{
  "hidden_size": 128,
  "n_experts": 256,
  "init_std_router": 0.0351,
  "positions": "rope",
  "qk_norm": false
}
Below are experts of layer 5 (counted from 0) of a mixture-of-experts language model. Rows are named router (the router's row for the expert) and show model dimensions 0-127. Each number is 500 + 50 x the weight over its row's rms, rounded and kept within 0 to 999. Numbers have three digits each.
After each expert's rows: "gets" lists some tokens that make up at least twice as much of what it gets as of all text. This comes from a sample of Wikipedia text that the model never trained on. Tokens count by the router's weight.

# expert 67
router:434573445432462533450527367488408547500584576495494549530450563551414443483432464484548504511469442450553540540458525438492504496475512491472438576447465564429449585431539560485454490470516491406458528520523553597445432482500540554464467495434528485491423483595553420469565523526527438482502468514465522501463471483460527457529542471599516432538547454585555449522505476412554560433401
gets: " in", ".", " res", "- P", " (", " April "

# expert 149
router:532576537394414474568518505441396504443561569526384478443463554539529483457476404447502508521528448455479490542459556436466505528514525536432432530493412486463480482511553534417527555425526435482497586498581487517492471450531490477381516583516486503492423501607532441452489473552605508537541494421500523464570507446564470539479516465528588420570493429539472429535465505397500541507506
gets: "u", "ur", "um", "ai", "ung", "uk"

# expert 223
router:433597481449515494427451421528477474483567566468440509456565525520596482520428461447639456527495475541522549561478543470521531500407475519446402626465479546443486464501513581543526477515515525477521549566539553516547447520580518481511473555410515526434410456530561401434508522549525488421487435485485512448533408466495497521566499495562534421529502540536476518594570547446577583462488
gets: " | C", " | R", " | A", " | P", " | S", " | D"

# expert 170
router:516543510497490500550504399486521552373524554512567552457454526450543471566535468463547473464512539516501534525509523457405506509479527428487476471464503619418448535457613549541566483422525498517502498511590540507513456498491526577335461475533476492484443478572524482506513479524555466497513552450507512439459512479518493434543486477609454297489523479559468477614518490464512491393459
gets: "al", " Sal", " Pr", " Al", " Mal", " Cal"

# expert 106
router:421482487482426525507556465398452527441488501483544541473524700453493464538427479529534466538517486577455629558493505461454487436465471499541482581419514525480398511402574471438501478550490513490456538555484549510577432498489466485450449473471554528537479456508527437482501530550459424494473494488563515504463467480445522450535600464567552464605540453594613467523513529420506561526489
gets: " all", " All", " part", " two", " some", " dem"

# expert 169
router:469533499481419457440487406434489467410506572487589480475459506552557536501444479467503534434478427521592565523554472440585566489508519473446495548510415511477517570491503522462501470463419471435381528584487477518543459501548564486495412489433446514517393545612490441535611484531514444526530469494500487489546463397517546397449582422514506484544544531543626468499462494435552516476519
gets: "2", "1", "3", "4", "5", "0"

# expert 20
router:490504360469478495559444406534445542511520491470489600558544621517512521512452461522546501557523487546524465523489479477517479477463465554490519637431470584445448525458535502473486495458482489514472554528544458626558466432527555518416573493474483519399464563543514490473542499514541451543520428549497486473493465440477499463561495380516566483508442403544475480617577520494632550430512
gets: " and", ",", "),", ", and", " was a", "er and"

# expert 235
router:534569429509400466487504477472488545446440558435460521458532651488506528472468420449557491485528475533509575539457534465436486571513495537530448549465523553466420581446545568516516509537458415461461567552546563506470456400555506582436511517411521529402469578488504512455546531470605488446573474539519580532500456424517493537523581451591519526541549492553440470575545462469576508461429
gets: " a", " the", " an", ", a", " The", " of a"

# expert 177
router:425559534496448426520521393484420554457541493402546532496502523528491507478440488498499494431490463517534497469471475476553564451418495486466455494480530497407521599396475552419468499461462434432507601541535443475539502482490538537462390440410493518486390500619538412532523528513467448499519556491535576515447444476460549419493533429534460409581545499536603479534489396466513569515494
gets: "6", "0", "5", "4", "7", "3"

# expert 233
router:447466360390392491471479407477458465545525564436466549453561534549508500607519419389479509449426456464504592574492456452464499569480553492545434521437503598454511496524542479503445442555429476425467511470575498550491430508507531576482424543506524477436364522576523468522489433459594459468513468514511540478513530471515531484502500439546517494432525495493453430494468466470421546532529
gets: " ", ": ", " of ", " the ", " and ", " of the "

# expert 65
router:474571395439381516441494497527398538455571529498556487504537489592536618523408501550534446474531421567553526583564473482531444536466553589504507535530498564500473539503494452504546464516407419500476523528548586498462533483473511535430455510438548465562421575559537558488557492547489451505509464515439531502431439480479520447552627523492538451619476440485575514531554524550537520456455
gets: "ran", "ber", "ian", "ac", "in", "ster"

# expert 172
router:545502455386498434507522467553406561481509514480551600520573470552469549495480505342488518485420472414480567546473464475452512546370502506450490544503526545497501571521544508412570489463479498516473530517524539554542401520540504647437498431428494466539482470591526470496573504584539438501537515534522509458525470369426464477559544531495481495522517445572585511499449528455570530473503
gets: ")", "\"", ";", ".", "\",", "]"

# expert 237
router:509589413464503570555497469409479494533462565485541527472542596470449517540498517427479443452431395552506559502456549421462528462488520542422491473452472450427469568426554609473478520508418414480459488616516468484528443464526621514530452489503528549470521512541467507505547450529534416473510493522473486492461475449487526389594560474473515452542528427493475497564461508493594592371545
gets: "ate", "e", "ine", "ie", "ive", "ite"

# expert 182
router:455499482490460460553560528415553528435533626434491546499559523508426552503494495482580487501562400456586588581482524434504500509504503496464527541458398608449479485487550520527511517559507468492463538441515433575511458517475528504504496462468500500536457511550605508541547466591491444457491543470478510540453445456524475438529503332550477375604445477580491457474458487536593570489442
gets: " South", " North", " West", " East", " south", " north"

# expert 9
router:450432358498432479527493543516460483427504452581550525506464462558502518509467481469585507609522424469464596466490483447551492520427532509487479490437476547430498490473562515503434492431483511507418588560470552470452445490548531549398432528389495513567433480540537471469522494505475446468489517475489546547473531488552497487544613404584606467566552442566504426504464443444510610469563
gets: "ev", "ep", "ov", "j", "et", "č"

# expert 171
router:461621513379456477497449484491448480521574528527512514500480557557486455526473455533518487463542379462558503541476470465461541494412462483498451631432444512425498552436495573492474425501480426430494543501492508513559463518465498524506444548432497553473354558576629419472562502535500512437522551511531538534442502476427542478526531411567504418560487497584489447589523480455528566530518
gets: "0", "1", "3", "2", "4", "6"

# expert 7
router:479524419455480475462548405557488498511583609506524548515491540536604471539482489396622520478456492553493559562488533441488464496482440530507445608424518545439507458501509539488539447486552505442466536543574529628530372506473541541479508512404476482470490480557533465465521472531473486473462433497448487492534445432490479476603528459600509485488480570555477429550535563394506572396460
gets: " G", " C", " P", " D", " K", " S"

# expert 238
router:413494466507422416460467459478448514488546559471551531471552536537568481667447575387565531504512475515525526444534497443461449506525441534534454549504416523501459510418566530501476515551398480463442615527517526496539437459528503531528519550501356554377460450570535469489578510557431424498428535542492537550471522473450512510493563486519527421470527486525505481523517467387511540469554
gets: "r", "c", "ac", "n", "g", "z"

# expert 248
router:475492459480470439415508483469392501523479501398500634573508586525558505523421461555527482428516516575549530469504533425499457582416512520425460514464516513529452542479570483594552505544468447422448490543467393582496447481514580599486478519496491524536471526476565403482501466532551503481474464564555550521564443454550512424487568485506437472462423500599548430511536437475591541514435
gets: " was", " is", " are", " were", "th", " is a"

# expert 136
router:421560454429452536455518366486404544507579585495488540523458569545420451481430465482553500508473429455548540540461510435493505500462508485483435582456453567427443575443531553490452487459509498399461516511527551598447424496498526571451478497433539492495430485586558418465583518522530435483499470520462522502462471470442520465521543468606515432541546446570545451521505474417553553432412
gets: " ", "–", ".", " |", "0", ":"

# expert 105
router:452499414469467469555459458510439536465590590530487521512500589554503477452458494509511490407463520443476527550460476480567434563453529501431532581450504583432442491488586535499554431538430554467433537430547517561490472498431457538496472492514577543472470467579549471423508490554483517496484517510537564518550489428514455441525593517482576488455564310534606572505483461451607518514505
gets: "on", " him", " them", " Don", " —", " Mon"

# expert 25
router:515542475378466462434520419447509508511506602484486508531479521601527515496531497433528559485419487475539571524491464469457544523483528446548516581483449609424495584452536498509560422432440547459511494531520596566453400537560586577341489474410473504445480442553475512540580490500511455499519488538452515478528408412462481519544558510579477496504576440567530494529466505459537529511426
gets: "'", "\"", " \"", " '", "'s", "’"

# expert 104
router:502477525502477465512519514502410546482462497428452561530436491495588503629418567484623513507522440491507485489565521456438476481414454451451405481510501529536443529399553529523497424564482539524489567561584583602528470439561488577439511547401488437483413561544505434517484453564455463499470429569410545450530423448463482473508569515527558483505464507486522449534474472485522526406425
gets: " rec", " rep", " dec", " acc", " disc", " lead"

# expert 203
router:560559460439467491469554438534473584462474542518520514453498577504445523555450557505607488504444520389543523468489515457461446483518486470493396534482538493465399490484550556501528464596439525462510579474574511547563422523481563521463543524554500503454403595605543378517542400582449469482491531493511515464430504418472478539530511537625543453492488523584510444538504502401527524478576
gets: " t", " s", " d", " g", " st", " dr"

# expert 10
router:477571386427493498426445440588439527465518486366499545466594465490474562524538520441475541490493499455523507553484468452447510571411559448480493560462578582443489509459507519520554498505483466492454502577566537594528399454547568586510552465498561500546484506568512492474527554597562444488498515476519535490495410416480478507544613448475443474465496363543489496571504502454584510464458
gets: ")", "),", "\"", ") |", " |  |", ");"

# expert 44
router:501467510504512498591436419491451495435550489442567536452438592428525444549459492527564475495485513536561551590458512467470458526508530477451441501624472501457481509503504521427561435474545425468462569605454542551467460522503507575511495488474435509484447428551570448494536448538637422468515505519473559461527391454465442450573516512585467404538500425535575490593497562447519570479443
gets: " Al", " I", " El", " al", " Is", "Al"

# expert 39
router:438569451430443530445518374488414544497581593492504540523460574543417439472441460490542494518477449454547547543468522431489510497472501480486439583449464563431448579428528569481450486457520492402463521525516554598444431483494532569447487487435538493497420485586553419469566516533528440483497465509463527509470479481457523460522543469606523430541546450580565467521512469408560553435410
gets: "2", "1", ",", "0", " Me", " from"

# expert 126
router:494551476414480510461519404479471566513570516480589519498558460615453526544479517433550494502467452493623556630450501410567425542437487580444461524413533478524535465524582494510555465528472505519418539581504559515454540500536481508489497474485395493478419488518547485455579564493543530509536469528507555442484406468422477453544540492551502501601552440615456503569514478504494599494456
gets: " (", "\" (", "(", "a (", "s (", " (S"

# expert 46
router:471510458408486436516459470453564514455496539441501523529485532457441466507493465495565471557532382486477582492480487454457501494493416460506520544450429585390506559455464469472506453453492395534463531453621458588512456523553533578441408444515520480478441461577519466487503568468527455439558432522435494462539391492545523467610563502579514421438493420574472492563457518500507591432522
gets: " National", " national", " International", " World", " State", " League"

# expert 225
router:435551442457439539447525368485412533505566585488484538516448561554411440474438493487539477501476455417541550541451539422504514502476541486490426571467469562422446598441530570473451493483506487420466539491525549604456436452494543584462465498441539488507431494595534422457553521543519454475501466534474523512503457466439533459531551497594513432540555444592557466549501488426569540458404
gets: "0", " | — | —", " tick", " | X", " | –", ")"

# expert 71
router:428559460432450526443524367479411547491581578501501529530450570550412445482437449477548498518475441443552540544471516435497507498471501492489440585455459558424439564429525563489454494477518492414458525512514541598455429486496549561454472501431543487492436472582545417461573515527532440487499473516467520502463473469452525453527551464608523429543545446579557451523511470416563558428397
gets: ",", "2", "er", "0", "%", "s"

# expert 148
router:505564490426415488468560537468492448515533594546454500530467554504446509550501449532589522450515416453534548527468520455503569500481595491458514544410466612447510561531607526444566494511514490546492524429487495595458346495525591550473467487498473514547436568559488446497525478544600428533613509571454541576487487538557457450531555519515547476557411374520507523495489484494528497524534
gets: "ang", "ong", "o", "eng", "un", "ung"

# expert 109
router:545452538457421471473433500468443553472492556418516527492521541520466478504485455507560576505429445490538491534452554462466515528473548408432468558528522522528465526540574562518511373585465542515394596419542515560487473459550531548442415473491560512464440535557676503520489506532510472475541506423456582547431485418459441501452540513464564525547416502536515528566479493462559518418408
gets: "om", "ick", " Rock", " back", "arg", " death"

# expert 41
router:490514426489472541455524431447513556518562527404471517518527548482410446516386451429530555489486448492527577552500485471538470491422483495413451577444459527414489582443524515467413545541496524442440496522527533514534465446509554535411462552505549499490440513591467375395543543507450470481521430509491529485522474467486465477567547471602591410488576428580537420551486486495541590512431
gets: " comm", " Comm", " general", " General", " def", " |"

# expert 122
router:473519461453448478578553441476539526447478555505478472562502608470472560485463557465492436514500493563547516527523530427508571529488563504490505526516415503473454528454527471519458524475482405479494610460637446443525458491557526587390395532474461470479455596510480486496625505474475472457637465510439450493487418478495519429542553518519519493481466397512442464546463386455526595453536
gets: "ic", "ical", "ian", "ial", "ary", " political"

# expert 178
router:425557453431454535445512370491417555499571585500500538522457568544413441479441459484553495518477447446537546538468526435486507485468523482485444593451470565437451575436529563461451482476516487403463520527532548600446432485502531560467485485431531494497424485582550410459571521550521436488486461508462520495472484472455532469522559466603518435533554438581556451537495478404567548442405
gets: " and", ")", " s", ", and", "%", " c"

# expert 192
router:552553581452466487507467495428486510506504476529476481500544519432599480531479508512639497543491493542474449472448615406492602508470438508432438560494520499496406514425594547493576457475534487546466535518578549568564363517488529550459444544527440500515503547565581499514520479583543422434472552514510590587482505447464522464463517473548513470464447450586613466532497453459518517444436
gets: "ad", "od", "ak", "ind", "ag", "ud"

# expert 129
router:434464504462437504422568407473530542512499653491422545530467503494530464544514448373556511517429496539493591502480523441517552518438451497495513593515449518484429500522539529452561523464521464411477514582542513587499393486531550516504421470405484474500444498631507475483535517570487465461570492482439529515497415454503579445558605509550485488474505519547542473534541526482474605394482
gets: " T", " C", " A", "T", " X", " V"

# expert 45
router:427563464433451527451518369484409541498578571494494541528451574554416447480436460480548495512472454449552547536477530428481505498462511488482444578446458563425452574429529565485447484467512492410465524519512550594445424484507536572458478497433538490489427476591553422475570523537518442482493462511464521497462479472454517457529536473614517427543551455575563453520507464407563549430399
gets: "3", ",", "2", "0", "1", " | "

# expert 150
router:549580559515476517555532407386513509452574567401559558463456585479553512493450497497609449530536496576443529624558494498548416501477497525435472525512459580402511503417558517452516463471472400542472513534537564500467475496479475526467385589423462483450399580527449475450614539550514437438556540469469544448480523436519440490557546453535500477469501515502533499546523504490515534480497
gets: " Ar", " sub", " pro", " res", " Pro", " ad"

# expert 27
router:432595437460473483578468410463491503483426536502577548487532589459518562476461460420518417529495499565541495581525458408514489534486556517519521532406453619441457564468538498439562412467503531525470548553502461510488444479531561529419544554448442495489523443566519536459536437501527395451490430508419475495525514513574529481487524440524532480568467332491582445501523482455605501514483
gets: " and", ",", " of", ", and", "|", ":"

# expert 23
router:468505471453414397473535477464453535484513536533485505483512477515611518598426507474534455528531448545544470530510590411502573468499562572432477530475520446513454459432530512514551438511483478533471595482589513589513470457527579543520487549440497431406454506502544456451529515454423345501498463552466520451491510494441633509587549433471476467462492393523550421493433462487537595490485
gets: "og", "ob", "ag", "id", "olog", "rop"

# expert 84
router:468486423366501464438466423513449550441493517533465528517544504517503475504454499454482514485431409485492555555497524453539470521365535463543436530433427597451538482467559524506494451444533502511503552491500513538550460497511525511497466527524515520455344528551616482560535506528581385439446452520506535521465529496494495431538544528477618298485496493572521488568525463516520528523478
gets: " | ", "; ", "–", ") | ", " |  | ", " | −"

# expert 157
router:466483427377449465473482420521488516484457546494443488471549548510510517526442447422481501425407399477493588543450488410515485632403573446528415502446424575472518458507551489460448449499494501482476554510505495537542460546533531533503508562487484525370352487571589471541569509530568427470469496516485530550452522492476538469520540456513566371412540494491531511522548454494510529505479
gets: " | ", " ", "–", "; ", ") | ", ": "

# expert 204
router:494574452456469446547503499432482464492523542428514549540473494481501526512461527504597406552512549403544517513498504480520529527426487533499374518552538532478459587493538516514512511477428511551517532480579563620451489369591539596478482523466507485452395528603525406445484454456566425465499447489436513482497490503507433442571571506659516454471512538522518509515482420532500595505457
gets: " ac", " ref", " acc", " min", " sol", " ag"

# expert 198
router:484474491523535511459440504471410501425551457557536546466479654505498567510538494465517464457442489531617537533470454451477535530500516528372434493495535547526505507472641560528619531519507527514442536504484507525514442511481509525432539425534516569410464491534581438511525517519424471451479556545510553532497472441509505423517505464546525407578481474495538456546520401326475557476440
gets: "ill", "il", "all", "oll", "ull", "ll"

# expert 163
router:466590467397403431463519482430440481521527475484494551506519522499494464624503465458493539476520462460451504504491550432462544492468512456479517517587505520405443543520545522523529500421453466498471593603535417518479475504548553583411519539520474480496490490515535461462526438493565467473505553554455510528481486497450515456544584438510515450509557307450489449605438410495546607423560
gets: "o", "a", "i", "io", "os", "ina"

# expert 70
router:451605404454515434542519423464442507531554550537486533497509525542495508515493471497586485572513465538537545521499508407565449538473463520449537503442533495468432506463601544467518443529549468451509517471536555561573475499484481569554407446464443521533486477644635576500594470586479476501453585451527575553578439471479449512409547463479502453545458455561543513519522402517585540511459
gets: "id", "d", "od", "ow", "ver", "yd"

# expert 176
router:515470380442459522429502389463462474516544642462498531509555534556473552604492510428476470523392448436513552635526500498509448579450553569467434496475498585523451492459611537501484417493459538551471539513527482514504512486462531528485512523569405424471361484568525503507497472497574476506573475575495560505460547477479517454455550501529485475450463501505574508578530453409532545496465
gets: " in ", ", ", "–", " (", " ", " In "

# expert 193
router:508579495455417467506519466433508479544560506523461580477530511484520479540491549502553496454523436515490495490488559448441460414459470476418465526515517459477603469408499549498548551515534406443469430543584570619497511437548502578454509529440446490468469578506548552502560485529462402502556404519472600533505412462497511467497598518527533458585484466501520441554413494341482546438565
gets: "ig", "ab", "g", "ag", "ug", " Ab"

# expert 30
router:441470444533466468509505463443402512555624524509564529494505578466520550547474447554558448553454490528527576482482456430462545541459492474462466492595511538485455571422536572452652515499462562486464533505516483599458443546508529597466451515483448541515480415500478437443573443457603424473554533510496536441552505489506517446480587475531520512610419507515505417526548501466613563490491
gets: "ly", " to", " has", " also", " had", " not"

# expert 28
router:433522431412453473493522465434372509544521499435555628495608565467501521586449442513560477528455486525506528457505458393484444501460476492482502544487488604487464548450512605422621534537493514539416464526496500592463426526493588578464538556508457515530513511499471481483530464513607427479512420517497528495517486464455511433503575448597460492496408464489557461518517492502589560497443
gets: ", and", " was", " and", " that", ", but", " He"

# expert 135
router:578574521479439498486535423370500507457418579469540494554461591469506483504488482548558457536567521527503493426470555511526493523407466568495523546487502493435499433435604560496490427517405384499478583445490581517414527465458502563518407546483483524546473502535538457474493482565567485435560509494441514529559387432459448475477504467546608480562510495500592461571518505471581513428467
gets: " on", "op", " over", " pre", " inter", "ter"

# expert 154
router:483516379446448438422519398541443557449495506477497517533491553462493492521424461496468543473478422475504533459453536445549471577385566450507419493451451601442524467434576487508506412521521514535503528538479470573511456480480501536491500525469493509385382540526624499515562491596555401474450500443487501531459542461478491475566578513489565368506526509603583477510519458532541494467472
gets: " | ", ") | ", "; ", " |  | ", "% | ", " |  |  | "

# expert 224
router:451563492476422504531580381452490609554500535484485491514507525549464456500470474538512524504443435490540465579469490431594452469468455489484516592506481548492504584366526519495453527509459444513367526586499526612426460502533534552417469591466490489470449471630512426488570435539500532493500477494421495518497518491447524470571542535481536488514532458527518482556482501447637532424585
gets: "ice", "is", "ine", " dis", "ime", " vice"

# expert 201
router:552563515466407512465523547494544477549559539580520554501575544527483503535463477538525501480520425455529464542449544451556463508514472435475555537507424569423538593516586516456513485463461475513452507599588503637461435482558514566473518542501449485554458537603503496533545471554573470513566535506490590479458488474557490458493586485521531390471486382540586392564488553451518601467557
gets: "i", "ay", "ar", "an", "ah", "a"

# expert 186
router:552555467411476441568537446477473583491398574510515517512571565469455570503521489487502496457504471477484505469458542383470577565477546504380534564442467467435457530365534564477450424493510424470480503538539519468501427403617545585438426508574463492495494543508529476530520485488540466488515473432444532495458430464498543395503554467513542479611424393542490470488473518535543549485512
gets: "ing", "ed", "ated", "ating", "ate", "able"

# expert 155
router:423632403492427450499533421424455503419493519444487578472510593545517513598461475420570546528529542535522509585505444481481467426540450467384432523504513600498609475473507561475489483512486524477451490474439527559531479519522553486499505473412498539508450512539602476463564505471527453478510568443488550445538506463460535456543535497510524459532512471567550488587557581417589614452507
gets: " Le", " Ne", " Gl", " ne", " Bl", "- R"

# expert 61
router:490530465479473468586523450419535562430460592465476574538540595531436541509432479445590442518517504447591567539503574488506497416518514493459539468420436613463418492499535502500522500527467377548464550431493462565530469543508489546499553475451493515551454436546585417493523502514578422507515497506466537474467408453488444454566553448497602393580545499485506448538494472423520530445435
gets: " New", " Green", " South", " Black", " White", " North"

# expert 222
router:528482474450428506466504444497517511399418563536495538538458521473504480544435485420556388517513482429492534564446508428503442485405510493512444583489534499419407451507650545506476465574514471432508565552551495565422428414437567525535533534515484462505452575610489495461553455545522494476504481447477491489513391507433524422499543485532557493491480525576504508561580538452549585412459
gets: " T", " t", " cont", " | T", " met", " Cont"

# expert 241
router:428572473432448523443513386495408543512575586498475547516476555555414460491428463474547501505465448442545534554479524427492508486465493487477420580452467561412443577442520561497451477459516505414467517503506548599450451472500537570447475485438535486492446455597547409482593525523525435489488449509449526524469458470434507461527562485595530430552542454570553474517499480416576539437403
gets: ".", "\"", "}", " |", "*", "'"

# expert 123
router:537521534470409500431501491421533528512571557489577520484472579480597451618420479450521532508555359521473518569505474456539460433490493466479504475572446498410521587496547522498528473442485384513502566489495498600488486488571544575478446505430455524438434441490546475483541489445599425490505471525508562476539465433497450487544610423514548446444532470561505509515562550563535588429507
gets: "é", "á", "í", "ö", "ó", "ü"

# expert 16
router:467606461455472518534454501448403491461459499448481515494495595455504553507482544426558432536480428497540525518492547471441481610473430473493449488488527519481496484470526480502459455456475484418500479476475525523546429369487573532365479521421397516464438460647467494470543478583564336507501482523533528521526462496483524515517539484508522473471559475600590481580428458512586537479476
gets: ".", ":", ",", ").", "|---|---|---|", "85"

# expert 251
router:503499485426387469451489505492454507553495475485456552490563498575513493608480521556559541457450418479501573425470525463424547537489525493426535552496502512423498503480548571513525537435483473560506568577611473569498442459460524549387474548400476450462507550540558493494517484512539484433540511540442564488420483480532527419549603458542521473537468349498560476615465419515497566445455
gets: "ak", "an", "i", "am", "ov", "ay"

# expert 110
router:405531421444453484546454482427437507460536599509478535487441588487491481598478519453606437441503509495535478569511497461519435534456488525445438583396471464441511567445544586532538516536498427488481510544486573521433496535448515539465479540437488471501459508555453455504587495483435458514540446498503539478459502392496505486536645504594523423462566421467574526597545463561576539463463
gets: " con", " E", " In", " Con", " Mon", " ag"

# expert 58
router:543535527490449522492477445368505499544519491446510521478512540472446548550480421493536494544555470512481540545542542494433480604369412585464400481512469525524528563434566602512545477468444431440461552555596566549489449425486518543496433571373501533554458504566458438449532582537582522446594452470495529473478446430427538477489523494544555507513467510449471448560508486450550498433490
gets: " re", " a", " comp", "A", " term", " co"

# expert 159
router:464497448396382490496459441511433534460478481530560432455477554552549456580531392505549516526542404518512491534503541529545479529493515498521539584447488512496470506456618597475405514486489489525431627490549574597494402538460520539476455464417500535525408473536480415389507488457470517463494442514458554524492489453460460516482546571551482439509552393496468581543462502446536541432526
gets: "ov", "o", "oc", " Jo", " te", "\n"

# expert 229
router:576525442466509549445509487499452547426568484509536507490456502495527540451431471503505499526459496480510491434521476501520545501509534506472508504401427521423476488377521538448511443425491487462454508485576537490497502503511575529423499499407504532437435351575554441423544511543526432487488409521427547501561416486577426456539510415575591411586544490550506391464484519470614592487507
gets: "ew", " Green", "ep", "for", " | –", " de"

# expert 98
router:439523485440420470544472430398520516470516523529452582445537543460450542450492478525505526474508428532512526525523529484504534533467477472372482581517435470388458566373501501547426484510469471398406601459460541523526479486537557555496422492438475488502469478578555429435490473560524461505507542505529523504505358485533511471514526488580490441555557412469508480609507445383574548495481
gets: "016", "015", "024", "020", "021", "017"

# expert 216
router:471534444500474530536475496472469491490502487438538571479456609551581530561421491444481434514522534497426545518576427472499530541466509474460508529581417565506488563535485544491444476523498559446485512453558506540583431433522520525484483497402490521447479455620639550503479518544557450502619553498544485445569497554506437460544584470554493496500451462481506382600508449401560613463505
gets: "l", "n", "c", "j", " En", "com"

# expert 114
router:447543523469453441529531463497443527513410533454476486445542545499556556500516480441581507500520469496533536497502563381480468495453600532459460561480476487397426608422566565564499404518512561445470494507552480440486452478526499610459466488508461479501493542527549531536528505534527455524544478462512528544433406471436607450538565489540542503654459435589580475476586523532611517499459
gets: "ed", "ing", "ated", "ted", "hed", "led"

# expert 168
router:547551438467501447506542396539398575487477530490539533473502562491492492437462497480548526437456458442488558416456452371489452541434461532528445526459518596424488572493503515475552522479460461509492558498491481574483485539496518521416524531484498548440467561652493419476610465504548453430482447482517569522534423435448460494530463434603576498461501389532513462604462505538524523446431
gets: " as", " –", " -", "  -", ";", " |  |"

# expert 139
router:551513461450494443468531533459465468470548604477550493470483543523561480505472460525554549544439375423512556516509536489499521547469467531447430477404419468419463464459555602414473437454492518522457491419534471601431478495536590515513517522463438506403403495578530469493502438437491522499470407555492560488575474448558429432540519474573521467574503568568493415499481577427535587480514
gets: " W", " w", "w", "W", "-w", " Be"

# expert 88
router:446515431391501483427499391432401558539499604487481583425503589588502509585424448438590551434511497492448568492521494440537450521519456561442427455442566523435433538486565541485542482518497460506473476450529453540571512535463513531477454527457406512492490510597555547542580465466507494431448524512543531545508399491437531458513523533547488503508506426576538439479532431419536540431493
gets: "d", " d", " D", "-d", "D", "- D"

# expert 5
router:452556463436465513431540354495404556511568567462520522524462616544408451488440484496549492534503459424547566530484525448490499481468508505501416555453447568417446586445520551486473489456498483389469534507518539608453454488510552555458484509437504495494427457582532429489593519530561441496522451506494533507493482472444507456514530466573528443547538439591541494542507471431565553426386
gets: " (", " –", " |", " \"", "/", " -"

# expert 134
router:392475432427411461447545441373509498516519499441490566497513638515429521470466488523507465602497523537523576514476520468415507466470556520466429494386545551480424562393547470453465466543383453462489561599507521467527476525504530586378505448516534514526447485581538533506522487494469445510485507511546552472525407418491502463499567426513521464585473494562488510477492554476493543490566
gets: " two", " one", " three", " other", " many", " four"

# expert 208
router:451628498428479404466489468442426508536566545446498487508506525538425477591533511434480517457524459495402497563503556434544554492465555454484553511573458559436476569551546538454525476458461455472408544577582456462446474522529493544427493475528472479493461450450498501413570484504586387507566575484447521535470481442503610457536609478492448497489532367467475447542471539494556565475494
gets: "ia", "a", "o", "io", "ie", "us"

# expert 59
router:542500487487514485501524490492455535554415503497465548513496544420518513482504491432522497459478414558449472599448492497551553441485573472488536535560580529455457517443615512487513428491412492470414542445586601539514382393402582523436457480444502441540460470501561497546489512556469451501553552492500567562433438488562505426502558453439553440519439474573529443509509436352507527485513
gets: "ock", "art", "ord", "ap", "arm", "ust"

# expert 255
router:467478484463452518388502471469567455552500553422489491474548529560425603532495479494490427457520502549547485501497549412456517510472563568484481512559522468470473569458497481495513544547477433531466499435527505560538427421543528587452488465401505488416443449513657477549475412585486404457496520512527517468500519473513578473541586418541526379454434503457537408508583441458556544438472
gets: "ch", "ath", "ah", "h", "ach", "ith"

# expert 72
router:558626497498439499516544392526521569436541509428615552513500579498456499561414513482513448549450539558468509533533553488572451459460521524504403507466487550458539526442567504384468505553467525417465526525475531522515479485516450465502416495478450521526462540600533538381550496493544480501552528504479503494434550384432510441512572498464564435481458406578485451597449558511518519401482
gets: "re", "or", " ex", " Ex", "x", " Re"